{
  "normalize_top_k": true,
  "head_dim": 64,
  "attn_scale": 0.125
}
Below are experts of layer 5 (counted from 0) of a mixture-of-experts language model. Rows are named router (the router's row for the expert), gate (a neuron's input weights, with its number), up (a neuron's input weights, with its number) and show model dimensions 0-255. Each number is 128 + 32 x the weight over its row's rms, rounded and kept within 0 to 255.
Before each expert's rows: a language model's description of what the expert responds to. This comes from a sample of Wikipedia text that the model never trained on.

# expert 19
Description: Country, state and league names plus acronym pieces in sports and institutional text, e.g. States, Canada, League, UNESCO, IND.
router [172  99 107 103  65 120  99 136 174  96 121 151  78 120 132 112  94 116  99 135 199 150 175 161 132  69 153 173 120  78 145 119 147  86  77 153  95 135 137 173 109 158 185 102 144 131 143 155 103 154 129 151  72  73  55 155  70 143 170 124 118 187 111  98 185 162 163 142 159 113 121 114 132 193 156  81 121 130 147 168 106 132  83  58  90 189 152 144  89 138  95 176 120  86  93 192 121 135  75 159 138 158  70  78 131 169 122 136 153  99 100  86 134 134 113  85 107 117 142 118  86 102 152 136 124 192  88 153 117 136 111 159 136 168 138 152 140 157 113 140  86 172 146 150 154 109 152 119 174  76  97 128 152 121  95 147 133 183 116  81 108  95 140 130  98 153 190  91 133 165 166 155 114 103 115  78 124 139 133 159 195 168 103 113 188  71 126 121  93 124 164 144 126 160 144 135 152 141  66 172  79 163  57  97 157 141 179 140 109 106  98 183 145 171  87 148 131 113 122 105  90 202 151 112 141 119 108 137  97 103 129 105 131 114 144  98 135 164 147 153 144 108  47 134 149 114  98  94 103 131 137  85 111 123 104 143]
gate0 [101  92 151  95 107 147  98 136 212 157 115  79  92 158 141 139 131 106 112 118 110 187 154 108 178 111 144 127 148  90  97 144 151 101 126  92 137 106 105 200 165 167 174 164 166 161 164 126 148 143 103 180 110 144 133 170  80 145 134 109  91 122 125 120 169 146 115 148 134 139  78 134  99 146 121  88  75 129 193 157 153 102 143  78  95 135 142 147 128 132 190  96  90 124 100 109 129 129 102  89 136  75  92  77  78 153  84 157 211 101  83  63 116 125 105 129 123 154 142 105  94 139  58  89 154 118  65 116 112 123  69 111  66 131  75 133 104  89 171 140 122 129  91  70  80  94 121 108 159 134  66  95 142 138 116 163  82 132 140 139  66 104 143 120  97  87 132 146  86 193 135  83 112 147 132 106  87 149 110 163 122 174 114 135 107  95 174 140 130  80 167 161 166  82 136 181  35 170 102 102 106 159 131 107 169 149 128  89 130 103  75  82 134 147 118  92 157 116 128 132 115 133 136 187 163 181 140 128 143 149 123 133 150 119 109 151  57  67 130  92 138 116 148 136 101 167 122 139 103 160 117 116 148  89 142 197]
up0 [144 107  72 120  66 133  74 107 169 131 100 115 129 124 119 141 124 117 111 206 135 172 107 138 216 151 136 109  94 135  95 119 138 122 150 161 110 135 117 149 165 120 124  58 126 180 166  86 144  85 144 118 132 165 164 130  75 133  70  83 140 140 167 170 148 183  66  94 129 116 122 134 186  73 157 102 153 134 140  99 125 125 107 123  96 115 154  88 147 111  42 115 144 173 135 215 140  81  77 156 162 107 129  78 121 125 143 105 150 111 106 130 140 120 145 111 137 138  84 215  85 112 164 135 149 139 160 138 107 140 128 179 141 127 168 143  99 140 144  65 183 102 155 145 118  71 123 109 178 115  44  88  89 117 170  66 160 149 120 127  99 141 192 153 107 148 105 186 150 111  68 123 132 167 162 156 129  73 134 118 146 157 147  86 155 134 112  89  94  84 124  63 152 110 140 146 161 111 120 154 133 126  79 106 143 155 128 137 105 147 105 184 125 126  98 118 172 102  48 132 111  80 117  62 127 155 117  98 146 132  97 136 143  70 131 158  93 109 148 136 181 127 172  68 132  80 130 116 134 175 125 100  96 139 136 151]

# expert 40
Description: Abstract or general nouns and their suffix pieces, such as government, development, distribution, -ization, -ability, -ism.
router [135  70 149 159 161 129  70 124 155 101 115 149 101 120 145  98  91 145 122 189 165 164 167 136  72 114 152 151 124 107 171 109 160  87 141 185 186  49 118 146 112 132 164  70 165 173 124 146 100 170 123 118 122 134 112 158  81 148 110 125 155 175 149 105 122 135 174 129 166 191 139  99  55 188 193 115 150 169 159 135 161 129 142 102  95 131 149 162 136 162  68 198  89 125 114 152 148 169  79 161 158 146 109 116 108 153 165 134 167  71 156  87  88 154 102  86  78 119 118 180 107  66 154 136 136 172 135 134  94 119 115 130 117 182 198 140 169 184 112 106 123 155 183 170 162 118 171  91 179  94 118 111 127  98 116 110  86  80  90 118 109  88 135  90  88 143 100 117 163 153 157 164 119  92 116 120 111 174  84 175 156 172 108  97 128 184 112 116 105 139 158 155  75 158 140 100 173 181 127 135 114 174  63 127 120 156 186 165  96  83  84 158 139 159 112 126 140 139 108 147 128 152 133  97 139 170 134 131 119 139 129 101 118  94 148  66 178 144 148 127 119  95 107 172 148 130 123  77  79 162 142  95 131 134 117 164]
gate1 [157  91 120  89 146  74 132 129 112  57 140  87 103 125 123 147 163 123 133 118 130 145 125 187 159 164  98 123 153 141 107 158 125 118 200 120 139 103 132 179 148 105  96 138  52 117  98 143 130 125  95  98  83  92 143 120  97 169  88 171 167 125 102 145 158 145 136 109 117 159 109 110 120 133  95  59 157 155 174 124 193 110 121 122 140 169 196 136  90 136 121 139 133 137 128  82 126 100  93 144 146 134  73 170 153 166 155  60 135  92 144 122 110 128 139  86 147 149 129 104 136 157 148 135 143  58 139  96 173 151 135 183 113 157 111  96 135 137 112  63  98  98  95  89 120 163 167 116 108 146 135 108  82 118 152  81 106 143 130 123  96 113 116 131 137  62 107 180 140 155 140  71 138 145 152 155  92  91  50 125 158 185 136 128 204 105 143 151 139 175 153 101  70 155 172 114 127 174  82 134 148 108 132 137 121 122 130 155 164 136 192  96 118  60  73 175 145 164  82 112  94 180 138 152 208 186 105 145 139  66  78 151 135 120 121 132 108 172  92 139 105 110  95  89 149 152  77 106  90 100  92  80  79 206  98  93]
up1 [116 127 143  59 120 191 171 132  80 130  86 167 161  98 134 162 107 157 137 188 119 244 138 151 104  82 146 100 103 157 100 146  88  58  96 137  84  52  93 142 144 102 169  76  98 149 123 130  91 108 129 166 106  96 131 156 128 118  67 156 111 112 130 139 149 135 101 171  74  84 138 130 145  71 171 204 155 142 177 178 112 132  64 121 142 161 116 127 123 148 122 109 114 122 156 191 100 149 138 150 205 157 163 168 146 130  88 158 122 172 139 145 156 145 102 105  71 153 162 129 218 123  83 115  87 103 110 144  98 148 130 179 141 143 125  68 142 102 102 153 139 136  95 107 126 128  84 126 156 115 120 105 139 110 114 137 189 151  71 155 110 106 132 132 117 140 142 104 119 101 151 174 105  87 160 129 177  41 119 182  87 136 119 179 113 118 145 109 118 137 109 119 164 153 163 143 146 119  93  83 154 113 117 118 131 100 103 114  88 160  60 136 155 139 147  87 127 161 166 126 194 117 130  77 120 147 134 144 146 158 135 189 130 130 131 120 100 103 114 102 114  98 101 130 210 173 139 176 105 160 110 149 158 169 111  94]

# expert 31
Description: Past participles after was/were and plural or activity nouns, e.g. performed, built, released, version, players, operations.
router [100  93 153 122 118  84  81 108 142 106 157 162 118 112 125  89  99 118  72 161 109 148 146 126 166 135 165 139 124 121 163  95 154 142 173 173 195 122  88 160 106 123 180  94 125 159 154 149  95 132  85 111 104  80 100 201 130 159 105 115 137 123  84 106 179 111 172 134 130 105 178 100 112 131 139 105 149 197 159 133  98 109 111 100 142 120 141 158 174 153  51 192 142 116  95 135 155 180  74 157 196 157 116 103 140 162 125 135 144 154 158 142  98  86 100 147  80 158 130 155 104 129 156 113  97 168  93 171  93 114 169 144 132 178 188 105 123 151  81  91 124 145 191 174 170  64 171  82 167 103 130 161 160  28 107 128 129 110 106 129  93 128 167  65 112 180 136 119 163 152 169 146 125  77  88 117 180 184  84 160 122 186 117  92 159 181 118 125 139 159 158 156 139 145 109 121 133 115  87 153 122 177 118  76 140 157 133 112 110 103 104 168 145 165  93 140 129 128 133 152 111 143 164 107 141 116 123  94  78 153 166  83  95 103 153 120 206 161 140 145 155 129 119 160 165 137 136  85  92 179 165 168  94 161  88 164]
gate1 [138 102  78  92 155  84 119  87 141 145 158 104  70 137 128 130 150 126  70 111 106 187  69 115 170 135 122  78 134 172 108  69 132 113 179 105 170 161 156 114 147 100  95 148 103 120 111 156 129 157 141  95  77  93  83  86 143 157 123 163  95 144 123 166 105  83 101  80 136 127 133 160  98 128 150  60  88 155  91 150 114  83 103 142 112 151 110  84 121 154  97 125 165  84 148  89 155  73 105 150 112 109  90 102 128 163 157 132 164 159  69  81 179 100 126 148 124 132 122  80 125 174 127 110 170 112  96 110 120 146 155 125 177  96 121 182 111 128  62 120  68 126 155 148 120 152 121 111 180 117 138 100 199 131 116 114 138 153  29 148 137 204  86 128 157  47 129 131 160 152 110  82 102 105 142 139 136 106 120 129 167 133 103 119 112  89 165 122  95 168 160 183 118 160 169  96 110 109 177 119  71 116 175 120 153 204 143 122 149 172 106  86 167 154 138 171 152 183 107 138 174 169 180  62 158 120 139 112 118  93 126 119  99  91 149 175 174 145 106 105 119 109 104 175 140 175 133 146  90 153 200 141 124 124 101 126]
up1 [124 162 162 143  83 122 118 131  31 126 105 194 106 117 100 170 150 139 147 142  90  98  84 127 150 121 167 176 141 133 158 103 131 149 123 145 139 111 115 102 105 128 122 149 162 148  65 112 173 125  96 148  70  96 108 116 115 189 157  95  86  98 160 205 151 148 114 186  79 153 166  93 136 140 110 132 118 161  29 123 102 123 129  88 136 164 154 161 117 124 139 110 152 121 118 142 180 166 121 131  89 134 157 128 139 142  92 142 118 105  87  68 103 126 176 131 140 123 116 138 119 140 132 168 118 144 122 123 184  99  93  95 126 143  97  56  98 138 120  83 162 125  94 139  93 150 194 169 119  82 188  40 150 116  89  90 169 154 116  51 141 112 184 130 126 114 162 136 127  93  97 132 122 153 134 102 151 133 151 161  99 100 146 141 147  97 119 142 114  86  63 147 155  61 152 173 122  98 148 149 125 145 185 151 162 104 122 132 173  66 149 131  81 187 146 180 173 126  90 125 128  37 125 129 106 140 128 125  96 102 100 107 146 138 100  74 191 151 111 179 112 135 183 137 159 176 150 124 105  79  77 177 170 116 127 102]

# expert 28
Description: Common nouns after the, a, his or its, naming a place, group or thing, such as school, population, habitat, town, album, team.
router [129  83 154 177 130 124  61 100 148 122 161 143 128 159 120  58 117 100  68 142 148 136 168 143  78 137 134 140 129 112 184  92 135  83 120 149 171  43  87 151 138 115 156  84 197 189 117 157 109 156 101 131 123 130 136 148 128 154  96 148 122 173 173 113 120 156 164 106 170 202 144 124  82 185 173  75 129 164 146 127 127 106 114  63 114 140 142 139  88 157  79 207  91  84 100 147 141 166  93 163 166 153 114  99 139 147 155 165 165  83 136  77 106 133 109 110  55 132  93 167 123 100 159 114 130 192 105 141 103 138  84 166 108 161 178 146 173 171 127  74 102 147 152 164 138 125 163  94 202 102 129 128 147 104 119 128  97 151  94 113 119  90 144  82  51 150 129 121 165 146 167 171  87  74 116 120 109 176 114 158 162 181 147 132 122 129 144 117 109 140 155 161 100 122 114 122 152 177 120 135 106 205 105 138  98 162 196 165 111  73  97 147 163 150 138 130 131 113 114 124 109 157 111  83 149 181 175 128 107 147 121  84 127 106 135  64 186 139 158 135 144  97 130 204 133 139 107  91  89 116 126 113 127 132 123 143]
gate2 [104 175  92 189 124 128 184 157 127  65  99  94 148 178 105 133  94 144 114 134 144 153 120 139 138 129  92 118 162 138 116  67 106 152  85 177 131 125 137 123 171 143  91 105 111 122 129 123  89  82 168  70  98  85 133 110 141  58 161 134 125  99 123 163 107 117 141 116 120  95 134 149 147 162 169 148 150 101 102 138 112 106 173 104  64 159 182  99 137 150 133  90 184 116  39 165 138  93 110  21  94  95  78  81  81 110 182 164 138 118 178 175 168 110 119 121 111 155 190 154 116  98 119 191  96 125 155 138 156 218 119 162  50 105  85 185  40 136 156 167 146 142 149 141 169 129 146 138 113 118 132 159 108 100 137 183  96  99 145 119 106 149 122  87 103 142  73 158 125  76 141 101 146 104 134 126 159  96 135 121 161 163  90 123 101 104 120  84 118 147  96  99 142  95  95 141 118 124  97  96  96  94 185 119 147 119 126 104  72 152  86  72 131 150 136 147 139 121 101 105 111  98  84 120 124  99  81 125 150 132 131 167 117 129 125 147  96 135 194 123 148 170 155  73 138 135  83 116 173 135  95 150 126  57 146 146]
up2 [ 94 188 133 165 148 120 170  82 109  97  89 131 152 150 138 154 158 180 147  66 120 153 106  96 148  87 108 145 168 125 205 127 120  75 145 171 112  80 128 142 126 189 140 152 145 138  88 143 127 106 149 159  83 147 125 110  78 146 138 134  76 100 157 194 156 146 135 141 150 160  62  31  71  74 137  83 107 166 137  91  39 151 153 104 108 134  99 158 147 137  99 168 132 115 170 152 115  83 126 133 168 102  91 167 146 166 154 112 113 136 118 155 123  83 162 148 102 123 106 164 144 139 169 131 153 100 123 137 127 166 125  98 188 116 143 147 135 146 127 173 115 101 181 178 127 117 131 153 141 230 118 152 117 136 157 170  51 163 155 111 154  81 110 103 124 106 113 101  93 179 108 107 155 117 180 140 126 153 146 195 148 109 128 126  98 141 131 139 115 160  96 103 155 128 176 201  93  84 139 161 127 136 136 112 112 114  83 157 113 173 122 137  92 116 143 109 178 136 117 204  87 103  72 105 129  80 112 158  98 161  82 164 136 110 149 121 113 177 147  97 135 120 146 118 141 139 108 189 115 189 110 113 141  42 117  86]